From a checkpoint of a small mixture-of-experts model trained on Wikipedia: 18M parameters, 10100 steps.
Below are experts of layer 2 (counted from 0) of a mixture-of-experts language model. Rows are named router (the router's row for the expert), up (a neuron's input weights, with its number), down (a neuron's output weights, with its number) and show model dimensions 0-127. Each number is 128 + 32 x the weight over its row's rms, rounded and kept within 0 to 255. Numbers have three digits each.
Before each expert's rows: a language model's description of what the expert responds to; "mostly gets" lists some tokens that are sent to it at least half of the time. This comes from a sample of Wikipedia text that the model never trained on.

# expert 19
It responds to: Pronouns and function words in narrative prose, such as She, it, him, that, to, plus scattered single letters starting names.
mostly gets: "ither", " She", "-w", " How"
router:142153118133122094138107137106121174126135093112174132130147145187123141122124132108106117115153132062132161094141102164125107136119147129158163127131101117173100145153103157142116162067141083152141174161111146182050180124126127123144166122107187119104170130110123212101150120106110126126177128137134192060000096146077141104173165162100068089120178112153124109142153055120169141104129
up0:089138145085107091084129149159143149111093108100184136167128165116101135140114143166097112087105118158124144141132136168083093113078096132140139151083120186087179193181175131156135119169132160142147190136137064151165123181098171140160148092124143123156149114111146133141145108204048059146112121091133095133170144140124122084029110118089153194131129080156080108147154119116134153097158
down0:137116118162118129211156128071097175140095124141105092131102091124140134123079125121128131122098117135126121159095158131100162139149066101096107151174155109132140130131157133148106171117099111096184159132128182165134162168143122149127124130180157186032106095139140061071124188113148179123152190104165026165176119071122149099130176158153115140130124079127134143123108138161120124211138
up1:126111165100162148083138151117136085104142103170093122138124179075121048044110093079179119113139140170087135127113088126111165179076159174158164122119114153099116121142166174161092093170138133086190091159149111090111107134164107129075139132130130120165138121164165098206128149173146170155094119143172119154187124164090140155170117146099129150141184123176150194155155083111147161125112
down1:092149128120156123154105154098182128066177113154198110111170124103127136106116151155091137215159130163192125166117073073123056141127189117095106146127121092110178117130105147135122138136082182117141156115124128193098198123128132133088106132148127168189129181136167150135152160133120109134142144113157139096107144181150181150142184105130072068105184078136109074100133111101107085152102
up2:116121135182143103119146166129069136138097163117171097144161147141139157147165080148190165142117133092096103159114129123094131167125121076105190102083149075149198108176167091185158141099090170204194115117168165132131108179125132173169149113078153182118125082068185141171142099118114118107116199114118138178118170165123112129135101149159113097122153079167127108153133140153165137171118
down2:122100119126107113127093179165098125174140137147095158120074170102176148095100115068085094069113127163146153153091108118113157150145158119124128109161170132156165171124155080100081073138130130126097106133136152085146160046080145167135098145153083198159135147138065137228148153159187080083146124178097176117072129076112133155157106150124107089140109117116162109097172125098127152116109
up3:159129108140184090080093160147125083101136091099167115148115165105179074112166081125133082093158181168151101128144149099166110137128073152161068111111165185127149095075162111135105190169116118143148125172084097146153141175097090071103115115094105098157145129097106142164122137077092073122124092113108105139159090139134137170154055106137126164150145071145190133089102168081119114193134
down3:140143122157159119145111114112174096084148130081115089113153135092026126104101097132189131080132085070151116104128061114082124132095175108125074186121182135128153065078179116128160090136157133131139083117152099203156133139105122142111149150064113143118082119172139095153170150164122109157155165197133155092195150146170153140140157086178151146112155173106106122114125104135159088106129
up4:102144166081101178134103127122142120127200155126074111107207120144103150078179101134166153091081144135189173131113154142149174113141143141104094138084115125157097122154097122106166114169124100104072116063156161081108150109116115129124080115157135146179071117117137076176150075139120105148114159130183120137171143093135170125123102058190158088089173169160129077119128167141139080069136
down4:158076141139131121084059071111093107089098132093173108155125089095129099133111090157057141116117126144151126150146158090060144133140095132113133137191095148120128181117122135083129121045165190121076158150120117119139167086108127104135123157130133140111041196095125133178090150117082065138103174134157058112160133117177120132135210136117169147084132128109117156145134136127091130176099
up5:116068129135143184118155108142120165076120135131118093137077131100189118155081100170121148175148156097097078172057125090174122123074158095109137169141153061083113093145113112154137139099110126166135162101151072102165161098119080135150100134129063142205156128122147101083131109063115152104184132108143148181129133093160183166073154157132173161120149151139185068137105122149135100110128
down5:111152086116125073068099140126127118104097145098097119155105174136115119046147125072070118164110143169139142174130061082177111129128136178155121132163129121112114164060100105119104169143158089143153109199140121131127140077149115092110121086101156161129109172161154122166103097085181166117178103137060133109144136147181074082124159195140111133150116114140156138088131121095186158176063
up6:112150141172119140116118160163114142112147073168085147095168123120125135111117150092066065104071154192127135122051155080135057140070092107110182112071122089139150131094168131144115075100086120117104166105162133096150141169109174077134096137146094114106086111155080160135089089099097062114166120115112116153098151090183108084114121084136120174164122109117123127122045146117110168161107
down6:152137190162146161083134180142085130106156169122137102185153200133114141103134131096060045192171122187135110092042111091111110129131129152093103112115097097107080172137125142082161108116150163061103171161102088082176080135131143144137091174153124133165094155134133130131118142097156157182145161127144137096148109113116184089110115132146117106077079140129111123107137170169083118175122
up7:106132069135080149167159145116097131067149095113099148098122095145180108137070194058182062178112158096176159112132114161109100097095114099140164064104155092104161132181115134131171097123168112113121133132126084101105157093154109079141166134083128099120163155140095142150182095110124135147123129164140159077146086042117065154073116121090108122164113088121156096129117113092090163105106
down7:163103154186132150164098078133191153127217033176103160104141112105117144102135139155109158143071114148106146080097146090160091151127155120191109132110131186157162141124062139118114207177075117139138143095090135168148149148095113156075137111135174133144163136121136110178153144149115146138062107181106135099111135176145170157151133098175128107133172085107146102106143081132127072140125

# expert 24
It responds to: Field labels before a colon in infobox lists, such as Category, Date of birth, Running time, School type, Directed by.
mostly gets: " classification", " Type", "==See", "istory", "anguage", " Family"
router:111101096117127196101087134169148137116110131163147171147163136169152150185134118167126091198057127111069133076097164107103151089093137115115149148154206139091149148164104136080165124153086187148119054140169118152144134095185091137151143129174114148094094134088132091105134123159161124107114173128123161106162160121169100085075177088101183176133159146093120100096085116137093151115082
up0:133139129083160147137160137145145102121100111166092108155089111079153084057164145152097079203138115113162159093080128093152158076108107101186126140136107095095147090084151110129131130166137060146084146168159066182132125171097177176159122102177092123101091092161082085114092126086118162112121180093103120122125149102106194188118085117072135102105120116127105106100162165153087159147129
down0:076119143160160131123105131098107198113143084119162087137178098093113107058129115136077099077118140111140129150140162122108152164115152112143131088098167122148173113125131150055130129077109122084173133123120124089121143164216171107121163094122174150146153105046108130167080125203116163163148079134185106114113083154112124149165129163154119154125172127195090134182094138184160155094113
up1:085169074155150146159111148098074117184126188154112103178123159141200172154127101132158067082108156080092107155169155094174107123147094197087089112163175148115105089137127085116110142131141109185124116105132163101117127158155144136176130085119110098085099140130092120114150092148131105144107118114169111126159148131188154161141151079174133093103157191155143211167178112077119166140158
down1:171124161196074079086103086097089152132156092118122114128129126141114157064147155171134138126176118180163115145171135080076170099163178128153091137160234135106107134112132173075105068166130139104082163129117137114119156160161117126106141159154183136074142114131174091113171180093141156137122099173123154174139084151092090103147122149121134148140107096183109111112165098181169156143157
up2:114173143106128131185120106061200145106092111117172067095147140128153100118103184114178093124158151094132131154118125115146142144145117119066150159112154112118127123174118087110090082109092126134164134103116084118083097155109124174134174129145169062082156130180122077136158144135120116204109118095149165158133067118113133142170096100120151069161172146178098207195160167148142178127161
down2:100151137140149095096081132103119103097163098122085082125094130147133103075052121129105117107091148081109113137126109141123139166138175134150183119114084158159077178135111135138106120073125075097148113094074161129129149126149187088120070138154069117164095093133104127072048127106164112163110163162117136081100092129183153124167110127106144137132101134113076137131056136085152178180218
up3:121147112148144104096143187113111130121047117175162130075100138160091070133142044119122140140096072142104126129103190156081102206151164066162123143120089149169182097058087115133167172156110166125135076151125123156149140138137130106120115127121105125189085120172160113153103108078159153127126131127052109087150159106088085078103149146124155089095148110129107124142118151195107140113165
down3:130083089140096076158125128135154126151160125160142210124108158192096165120147128117095125156162146072096178153085164104157151119137134155124102117130103150127129145050139141123131156128168123086043126106140083174072108156074120110099114156119100190096101137091139122123166161092131125143119099116142134126194108079063114136150064091162149165156112176086170047147153123155131115071152
up4:164113183085158164189114109143127147146089134146115102114102069129105105119121150168128079062104115152094190170131138146138160136132116155079099155169088070152116076127212165090174158163083163077106103112086150120183152111122071182145120105155089136173132125089104138156182113173079106167141113115148131127092131071123149109140136156182133112189172152089119139106170167123136136129166
down4:118138090112201125137137125095148172116155095164145175116141141123115149132047092136093090144120181145163119153087074130093090198108068121136150145104116116152097142121143120166147161095144137202104104068137124151113143110093147136087133102154104117203146217166175176133145117093140131120108100098128191101103113129102135129090120139084107157067137128134191126069178207136140096118131
up5:107180144093138080110171128145061119174076118161142110069092152133140091158096162098083170087133147181238123114152185150147142130155121120048115095109125140126119160118140148130159155141094128102095178149082087122167125090112150127111160115147141188141134084080139096101218127132117120133177130143122142121088187116132110148107159105151052119069160132118086108156092127104147143107139
down5:149131144170078127157165151113162089122142148102150174112158107071077137153121188148112159163127142135166129152143042135073165184103105152083022138159136066135134121134119145141163074107148119099094117100119109124135132147128160151138128141147077172107131076103113156158080113093116149138153183157106090159136160177128062165120089081100185082157074135167154132107143093134077102110140
up6:093089200144156111162106103113138085129140134138138135084151168106064137146075153077162101154082150194090095133097138078148166166104077190092167146077102131123070093100134137125121040105125117139131126159101123136125187132109093162201129107124099173098149172151136169105112164139154128175098103128081143124123115131126097145104144125148160116148178122145061176128174157108180096074133
down6:138123090137101054121108080172200100139145160161098082105096102173105125125182183128112109082123119149139170132099151111087120131138155151099108206116076131103117142160141200075192146134112139114158159084157190157143162161136125118109148095112125116139139156084121144096135122120097211154148149165117138143107171139130130149121098056131083075142094132135199177141074058131129148127131
up7:181146107117157161111125088111081125127214100111107175123174129124127124113124118136130173137138116117111179113095154069120137124128164109201037091112169148081124173116132117144170100122110158126100081188104122082135122186198133167176056169047109067136135148145132128121122087122112135118138145141156140191099153143154148089190115078130120102160103150117139120099154109123078141170166
down7:142126090136090094182124137115101068186131128118177149100152148061151080087183170132118094171185100099116099141113110141137081127115084163131140160125054112137145136109171133090104171148189097127163173111125161101124154150100128114109099190182122179150153121159165109099207125120128171161156175141052134093172087164141109087133129131133162113136081144099129159137132095093141104169067

# expert 44
It responds to: Pipe separators after ship names and countries in shipwreck lists, plus word endings like Oper-ation and miss-ing.
mostly gets: " mm", " sm", " sl", " bar", " take", " (c"
router:201145110143080095152127124142131137094092127160134168118113167135105108108155180054147141103152147081105123111197083131120132135162128148108177104138123141164153153129072161109139035154122140160168128107148130126078159156086116156157169130166137061070131100106051171116143160130102106122180147148078157113095135057107101143159120127127131122096194097124082137075159088156183091139145
up8:130092121148124079092122102162132180121120136144087164119120148193164208125106103124094079155195090135111130167152123132161098138136123083111125165163114154071131123106156164084154157185097147128106181127112126077138140110091200110167143132095122119113086071124118156113146111146170137147185074125114122121106093172199128207074145068169083128090169143162091083140096100133103136118157
down8:099192112055056118131171095115112152101149103110080174082080144107104118170102161113096130143070110161143142063115125115068115160148173098122105118113143140102131136102108122101110097178108092096093107121159155126086142169142107112140129170083139141172165099090186114092176135073060114165151134130153163121168132158148180095134174160171076077181172113144141120091142106157169098137160
up9:128111112177055140163155181082148162118145153126160119146087127084113143162106114117161099096102054117181132150142099143136145166134148111154157161107123160095116126153149079098111123118079181118180151117094128156192108088126070153073096134155159142138110162137117125154153106166187170061059051123083149118143199148176141142124155196106087157157089127147125110078147106154101114141115
down9:151107121083115127105150187072172124101154091109164130097116079151199121145131135083133137109045125171076171156139076157108192186126087080166139126192146050147113147128132144141127129093071097148110125095161151099152098090108130105131110127108110121155107080123125138100127091109084147136097123118123140135165072080086060167124099197165138168110130088159095164142125143127067098110144
up10:161071153054140155157165137169119142155109131139096139071167127113168093179142183112126132135131138103137107130074137073126149181083104073128126132129081124133159125143139112114180108119120095148114078151130076133088200070153109184108105097178142154125154091111116136170122123139118103117176132128243116172163126117116117131143155077136098168111097162116123140133084177190058151165142
down10:080156148153149156151137171120116142060121119146137131184142142057105150100061130171088090125111108109137165114161115112114135142166084098118149122078097093097145179117163079152124090127108148107158124165106155167146114133128152108159107149194070149115193119138098094120115064105157073096118089162153061126073111128074136068140128056131128106136128159072186117145141090104181184113121
up11:114126139172152093134150093147146070117180106168075157179174135145139109192098128124089161115111119156071068070116154171178096100132166148088106078133152131138129151125145137118097130103163100080123079194137127145082157061089134129174109177133144123075132158060097093147071123126103081129089169064123171112164127097095121105156143174188108151122162140121107073109164137149129122121126
down11:173126142149132095194107098120112168074091113124116118122084133098089135134149137093064129086141073164113138088158126153164131157184154129156180109071088180151147155164142159116107084178137210154093134107118098122064140090132116133079143129146158108105080096144190119147137107122139157171144120116095187196160196108155119112127108167101105162058131095123098070113112093110112115125079
up12:132157154160155199162143084100116055088164132142157140139120126126145127140152160102109101099104181191096123068129130149148203172162146090100156069095144149087168125114115160131134102154115134119045072156062093157147109074091120115126138108124163108089142124169120148172138110137079222143085095138175148087118112151119131084183125172165125113152103176123107121142151117155134155138173
down12:195183137105133104145096115152125125192122106124120119116128162147112160134117186184145130113107064088069179141146078155103165173156137128143177152102135136182153137108162051135155084137154146171178132204149081122154125141142099125150144117129129147138089148116089149081131151162121137091109157134104173177113193133110131132073154151115144086125146166146136069089205161139167107060169
up13:132167103163174179151088134154101136145117067118151149153112097095187162161169147146079141120125109110118147145146174123109108103118097075132130029132145096145118092100202164122075098121143051128052136072168163142103134107156121192125109095145092109114155176169113133139145148162166172114062188095080101131136091096156080117123156115133107083111126140126146074101140096127148142098106
down13:096064119112147151136066132120107151076173203162125108074129094088115151092154161149123105100130157156106183112119190106183107128161139102088098127109091156110118103141037174144124191132105186129131109109117108160153137100138106115120095167157129119177113160108180108117157142120108136133128122153057117125130091170113180157105152149113137124139132068225146108117156092116121157217133
up14:105131112123163059137169094115086109142117116150149151152092101156153166162075151130102128127144157158145104116155170088094099117165096121101126129153170080115116153064176137137103139122092147069133106152095114090077124094149129115158185181141124107125134089126177175216103103063093072144083170079072116164122132133098110111076107131136179136107080105169114126120126137222170147157163
down14:081126128132160132167085137113133113146136135132104147135159167118111183138121086113168098114202121143087145163064141155157113140165142088153149157155129131169112147117116127240213104093079150175097118137132154106127142170082081176160134086118137122145141141081124141116121075100089081152100135063184106152118126111147181174123153129163126086150141128211118086145076135059125116147141
up15:126197100106135098133093144209129089088063122132073106120115152122129126070164122110166109088088156083179119133128125145143087117118126182140073121171181076074085165150163114122193110139070168097095089110069157125142111126107085183115133137111071134135151110129142101113143150126134122126104165041089139162094080130125097165134144188120161176114121104148133113166110077101095144099134
down15:203148146119119097133140060125167103154139103167105163148104136122063158139141066084166139166192121168144050147083097161090153135170141113093128112133158077138119123089088159153146135116102154081058134133129093121153167123146088112095097093102141131103174148138206130097084151148057187102113081112117109173151177119136152115105130143160166117090130091092091143106169150142135185142105

# expert 52
It responds to: Pipe separators and line breaks in sports results tables, plus opening word pieces such as may-or, occ-asion, phys-icist, andid.
mostly gets: " sugg", "andid", " typ", " fav", " Republican", " dif"
router:188106157113132143146114140150104197150137095113064108144132188141083137086111116159154143144173086134138163082130127069119102096126191114185120133124094118127086135130081134161171140087076132167104089151213124087101105114088114162161157132121153113132146156120127142126159151108108109090136088098115156119179186094134125059083103142044135152135139139197156110067126149144078169180144
up0:058168101118168096092111141146090116095062140160095115157131095120114094096125117133102157162144166160151070073100168086144129091087140110141095124114113150202149154101121139168129184129114123102153127170145124056155147111178161094061128094158066132153089151195164099135156108122076092134114129163160106097154097191173145161145136167184082117118130098087111176096118124096168109097127
down0:175166166123160124077140122108130123114077109124135136096152116162139200117107122149131134159140129148113113152116079154175137117211132113092189108124094090146122155106137107120132125041116128143166154169103182186097106111153027112120118158143170150126119165103153063149178096134133126141099070125102106091139173178170129131116195138121138167110071108148081110110120103181133116046133
up1:122124053145142144167167147169182100155107103078111163085100133197083177110109121126162098175149126167076103169160105071120117056154129134163128180152152131155177100104136162132092160103084094107139126104125146154120144144131071161179153129133072109101097154169111053144151145089103154102079176124111126121121097169154178132125163095110164078124151158070123117106141134145121153095057
down1:133093124138135155182115061116124133079181140172161085172163096148126112097114141103124127145126129123134101150127039166115110126093176172097134187133168159134089122092110108126138108173163126151145171092053101170129126130092141107187138072116146127141102160097129112132179145064110140163212194119154137190124110141121111144100127131237115146133112088109118109130153150120159185166121
up2:151065102087112121127089157179152176109122137140111136098048210144148107161098125105166157143118118143107049152151140160101108176183096108149133054094119096092141119086102125074135109135171108102109159144140137103158200131162159099157129122130127098103134094115132150098153094182099117137161178109180096087152138158178110105154101133176115166072194118170130140143136104145053106118111
down2:189119115120091143157099159159207100101187107141103120163062066137094122134135133122132149087119123123226090149090095149164153094170149144142115165131118172139106123175063144193187172102119160117111154094104090092162130089154143125139107132113138133161087130161125080147101177180105091104138124172177140156105198097159135142110149166100117129072091130144110149112171148092113123147180
up3:114175095138158184094096130139163130111199115149119159121131092098169119114205101201088134065170118158162155130166158186158126153133141062154084141169108139132130169179116197109094094163122105059070114124118109078171127130107179172090103157131138129130146090172103167140144134181089123089103145144092150094160141107111119158107070183116113149145112150112132113177158120123122103174150
down3:122125126156170167151129129152139088105058138094106092101149126094133125206126094139110163137203071116122138144120162066105117142120095132087127192092088099108099198080124159112139132099112157129113074168146131133176189090141133144092089076172129096101116116137098185108098138106106153095116160113195152140147086062157134125122154086105103083159184075096172139118085149106134134182115
up4:147136188069108138135127120127096159144086071093135151143068171118146137169161097125127106098124126087095107122169121162127158110157111144143169100142089130148136108207153113140133188099167100165102122126126108082171161139109099115131175162140118086137143090102110204106151136147128189122068125114087118100085177189066136097185095123154045133179126133139146155145123129094151073118208
down4:104094124155145106077094075141053112194132158132179073143160160147160151119129116120119153128191176173106148126127150085139156159096086179101105111102184160110120138141116068116144180152090122132126157112105145127100082164117150183109149139154141112120106193143122158129136141139108160146177048140165143159145190213082145087107153119065113132149171070164171112137089129143154109133120
up5:152151130179096107121091159180104103107100142061084169152124133093135064122131137148123077145177121095134078182128087122163094186062125126125148138092079100177119110090103187152124177088156145128138160122104144132152092142109135101082088101159116085123121133178153189087157100134122090144108141109154153097105130150098125167193189171087070160140120039136104099165153140119146135124162
down5:163156099169091121146121098064130141132172129108154158127161107206144086134107110108133139147136112153115096149092090081105148117209106157127127103151152113118075151118184121108081096103093132113097098132103125130102046108107204078132148147085137181078149119181179093162111133045122107127153069160093169178161129118120129167115105132089103126138111109134080148150135117144209082160115
up6:128127109144079180134119137106163116121108191132173136084093135124102091114069160176136126116159098152183143079164137156127122108109109117134135078121165151086104072123111103073154058089154180125116162184167091047158141128108194096110127071132108161137130118097131106143118137158125156178068111120150116107180160169099139131124122132167119045153187083078108172155107128167109118165108
down6:158110148157108075078156124126101147112167132094126131144124125134172156175194198155159125157194141058125137150156108122156137142127174158148056145149100091123128145234115180140169144093093124150101198096097133111167108155139118139093121149106114086155107124106095163143147149140077127111174156165151163161127142127063105186091082106097075102115079133125105106137091094106175142159112
up7:125099174168167121118132119119132122067178086134185167155140179139190080128095085094109157123137145151174113127168168161123097153138113124135151122151182170119144069100167092143124129078197120124208143136116090124175141091110147130102075179200101082101117065109058113125130087167101128073088101068099129164147074159093134130127118119111135160137138100120154120107119129159089080132143
down7:078127165138134175118165112099098147092173146132107117076120131143142104167122093165167118121080209157087171188151147144043116140123235129137152111124116160116082093215112121144128108137086129167165128118135120113071091166131115145131167098128127169160123097075121180113164144122114111121130136076137118132140075142116133083194137109180137139124155117135133152126224115169113118109158

# expert 12
It responds to: Table pipes, line breaks and score digits in football results and standings, like "0-4", "|---|", plus FC, League, DF.
mostly gets: " Football", " FW", " DF", "iga", " FC", "NG"
router:137083171142135179142118166204098132124093130143124131149103159165167143069161094202156148106114078124108167137178146148111074127062112104136112159104087065168062128086115192161143167112136181189107111130202116129124096098165101182129085121188169101152083180182157128130148122140068084123083115095129148131125146156130101109149153114104144109147124092143145127171159129129156127134136
up0:117133110070174115135090148088153102125127215086061116111144105110177088123125077157134177164114144080106109126160117160124116089127182095111179116119074094133142153084114156103136152139149128084136093128163165076091102156141152131133164082139146158162150107115174171114140088155172167161186101153178119133133115146133102084142136124147131176196098178107146081130079127091041148083152
down0:124192132140202141139137124094138081173109068068143162120153166174124074122114124131169121068113135109156114141130185068097122124063179153114092118144138127141115060156134159178110147122144118129112098089136103173127154163112143112136099104108162086139112175142171114140190113123142134103135090133145183179077120208145153087135200122100100126095086098055171124113127148077129127090112
up1:134176119127157088086096068123202141155123185163186160123101142125132136112185164127141120090144146119177140108139103147147129138131136180138148112114122098156109120104102162137185128116160128092212179179126157149157129081179210106165153172128124174094150113161104035113118179141168115176108131131150135188145144125150126127146158063169143056149095117147112149149115107137180145109102
down1:113098118094171112128142121175056169102147075076179140159161122143162135138118184142108114127097074115087150086154183167122140113084127119094088079134084161155086182232154128118129093152083179186069123125119128105149137108136111117173089090176127116111175112107175112157110097116118134077125145115141167149130125175131156137092100150062132149122106160140146158126182074102125141138072
up2:084143109141094168140110167112103171199115101124111143194144097113156126135085163140216063104104176125168153147139137129153126133109119157060139152188152120104130103164193127124120165185121155091129125144118115182175136093097122150108088084135174111149104135149098081073019111137129137107095120093095130144115149116145071114123169079157154142146171120116107128161149070118160115080102
down2:132119141121125143142115087198136161134136077208122173088102150134141159139153141102083134082192106150135171126119116155142146095120162131189108138130146117132090158132112062096095118131139116100152148119125122090099078145114078119092119154171137047169094167163107092173154151171127099146126092099216120077109076161129154208066083140139167111136166130131161178162145148130079114166142
up3:141085118129122129103084128079147090173176113120100087102107124165081180194144143134176116155159115121149092075087128099132083093124203113129128155106114088146100112110183138141164049137114156143141137126109084123086078133120097128112102163163086127129151117099161106137099141088133118091185175110136167153171077160130161069170167141091102209135164101143099096166109119153192073154109
down3:115127075108100095157113103123174154193145101105065141107157121143132156142109179132103080112124112168158079092121062079131140153137156139105124162132190165144150156092109149113122123116140129102148107179150091132123191127142151143193193090080156139131072116128170174139116141097096163116198116083094102104201150147109150179127141088156120215179095134086116103081162104127157108117160
up4:063129118181110081132144176118169110175145128142122171167122169103141134176139142102170115123134205080172101154106146146094096107123099127107104098168124098126104079172133073088117162138077104158105147124159075166147081166109124080140102084174172152109109093142146058107089146150123095102138126111102137168102122111134082113125130178172183173163143138113157160187149126132076107051182
down4:155112094068099154143118097160118157137121131097127118097183147149133149170117151124121149130177088140146175087187113161156163098149145146154121114066140135127114209064164138123084143091143132096159150101084145093115114121071102145101123119130089072176129155149155084190193156119114144086073138061185143061090116120070198116118122148099053145139151151118137091129142133109130136175147
up5:177108104116103122157077122158122108150112106135140095182172162114152140140111161139182114118155134089142148160180127108147083095103219156075094125113087098151109153124147139150172123149098047108160171089103157128097175075152135183117129213094095142146113103098139117123141164109113168082108181150141159135097127094105082125155159200094069146159163137142125085098118096081188150114119
down5:136117072140119110129095085125138152190122107156157130084073131088114112142081130183061120112102154097124143153105102168169160126094131131124125103106184125162097144122168138088146180113129140088124116130137134107150146138180086062099133074118168081113139156158088166117117171093115074156147124123139074064151099134191178129100149019156143081180147135157125195117161109161133138148172
up6:134175128112128158128090119163102098135138143133160149165106043119118157145113154062096159164063113095111122118084125148102181085104107130121048085167151133160169159132151072124155076107190142082083106103157147128119187144147139123082092143135115137106160125190124167207135093138118131087128163120121149129176096178172093067102109140105167122124146167124090112116106199143139112160182
down6:111112162105144108118096173128152150155083156172137131170102105155106173171116145118140085108120124117095163117089125194071155186094085068067139147141130108149063123165117113080098157118141143132110155121080089064141146090110135130136098169132172206074077114086116139161179154073154128117100106112088066111139070100115127169131171095148178107120120102108069133113169104140134081154164
up7:149067121120078129143086138140135140089114138139071158180101124106191119114172123139100115179139166099132134145161123164120117105109068075176093110137102083137191126145089117154112103103131066133115114137096125158135137066084134148075129063097117154140118051095129093147107116106155085160113105104101156125159143187138167164134162173153193160175147090100106113059146130184121071081094
down7:116130166181125179069132155133076150143117093166140112139151145161152100155125123175090200153112146090153191096119074114160116094122156101207106131128100152158117118095169146202125178123055130131140174112152181117141113150124064107107115120140137062151105154188109126169105153098156185076095093126124159103076134101162151119105146152125086146109110049135132130137186138107112119106173

# expert 25
It responds to: Mid-word pieces like al, as, ro in Portuguese and Spanish names, most strongly the ending of Portugal, also deal and Díaz.
mostly gets: " “", "ã", "ec", "oin", "ust", "ib"
router:144168126108112117147126143151110145128139100107165134135140142152098137142105107140091118088162151084135134105161120184137114139108163140153153097114118096188075168125103164127145172068153091167117167157143131183043187112116125118125177116094159114114169108069141189109160126096098120139171111155134173063013109137087161108181164149096072095145183094136142117153166065119165143102145
up0:085125101078135138114175112130121087173136153129114062134071114157177168102125131150161146159077152134146132089153071108128145112166153133063113122123107072154162179130116143074112087153141112115122126099078061126159159182103157077149166096165102123169119163130168136109136117089098094122176151077111134074157115139101098095049162121090127157129101142087140106184102143191145161057157
down0:162136137152160072085161160081138105064146060156140086146116172083106075116180175119133089136144125160160121071111107144081145145148177088132130119105136114107138108138153133091057135109164104122129137121067129152165100147113071137064079114179132168110173149147116059123127164135162133121147120150090070150136149097121140132127102117112079082131127127168103147121144027157137074185093
up1:077125127106173149148090193076093094131163084080135088054166117071078083182115082144118063125165129106166123127113112148108156100129173146080098096085143122138129129107189125107159174087090135110125092129095069102081140159127077107131139115113068133178105122153107116131079162104112188129123094123149135141154142077121119171105093128066124162144111154099159182128149169156160125125072
down1:148133091175093101116098124114159123178113144114114135148182111140137094082170074064123112131109057098179146112191108176214053100116107161137147096117121115097116181142096133168160102136144140153111175096137121147143244063110143161147123144131084134165141159096112099113135096152106107091116145161166076144152139145186159075139137181139158143141157145109088118128113132146128178126154
up2:078157081054133169151121186150115118072108126146113107140145097134074168137095143111124113143056155115163097072121139186063113121081100112159117156129129141084153117183140051060182153105194115106114077120106157168110128131151102132141053143109135125081127091141146156161159178136127172100160168097133063121102087146161157151158103094175143096141128145093132128149103135104161099113128
down2:197110142145104109173095142079192152121144139179034113141135132138146067168149093134147149106077150128150141087110172089200113171119155108116077154130160171050137168129156119168141150131109126139086160094145076073150167138111072149132135131061078118099133169138119133117130163088110134161121112173190109153209138119075108094137072119133139094154139130131129119142154089152155123113121
up3:170173120166136082131099089201114088121100133120130148163060151103101122118131108177137126109114146126189090106174172099185136141160129144145135110123145111108149165103106143186135155107135128184094154148181135116178130125077176155080086124095075138167164169111142144196161150145081103132085102162112126149176139111143135125174115114147117114241136120102161130164095118087156103096202
down3:149101094119127113131129188109148200120161092176179076137111157144171124100098121159100073128180088121146183170103105177152173105131102125178132156128084118152158162230111138075108165123104196103173122124111113020148058105116123122085129163154166136151153163092140140125103117124095119102177135125138080158161147132135172123110090120106142154118141135146161127143111130147064114149093
up4:130160143116102136172212100091074138116172171113156175156156121122178086187147132105167145112150075115172166125088108054185180163098168121124165112080135178154139121073127124119062162134105134140132128154111156099099145202101154178140159107090073167109124139145167155124114177110160077121123103135131121078145085109144101118089071147154171171094148128094085141088122108124111101127123
down4:172179104118125179125134085111107123125085135158130108166100099104140183110157118100134110156118152077049128181153162158126141138199158130141170119142191139138174111110161095110116120121150127145140107131083088197104147089153211129079061106114080127151107150119164148085148115159097092132127108114106097120130159149091119161142121107099079186173105184133195123168113156195170165107088
up5:171099159152151107110105112117140130153204116191149113154147128104067099206083113158144175141165123111107097174127151071120097124119176182129129117166128124113090102143162094149168152179125153141118142129133167125178139114098073133066107186110147166130085168107121075209143131078067173086211143149193140101128096113135108120125160154134118148106153135161117097121151153099165131086116
down5:125120157124104148089178126141137131128175090210083079133095113148129123116108152132131128177128195099204129114127118108117124172117152123174109170121129145112162112131148134190103085137091126113178193175107113135112165091159150152162089097164113127137087112210147129093094091111158126066170100138105135089096102152088130092126120098138134064162086160149117100182110049074187124141098
up6:193162142140138135164124132180168114140106071121171115108137151102117112107092118086160091168158120101140096137124095128101082141080142171126161110120118134138060112138099128101149158144106144131107162103153073095142094161151106098056128166098088158156104111137144170156097059108070093115112128143161135120150139067105130127110098144171188041085166159103047098137144127168102164181057
down6:146120158158174190126113142125135109125077046181106059109111146104188103139114140196142166122128085130156108147180106133068115145142125123097069111100146134069116158118180165180138184134127133107145170121151059141095066154090100113134122173098184166134183133106134157143154196122146137131112145127136118151168078086138132108102155077129114096149132085159092163061121160140098120093133
up7:154117097117115158164197071127086061105123134138152112086117126129124129125094138124085087062136144119160115164116177136083061100118172124132174097050090069124170096175155062095108099158182176128098103144136093153155127147104151168123149192109123137166144172124136182066170161150139138094103121078131144126105160102108158086180119039163113140106109140151114124109114132161124129130142
down7:161121137086145109132076172160128131143099119149113157088128104090115149060107096123097143109082139157137147135090111087152070164126072123126181100087151130098160096115115126135144100101120086122062172170120094077105087126131139162123149128116075107126101164163103192160087210097112111066127106114132207122075129128127027156100063104134130108111130155064111129117130159100102159155157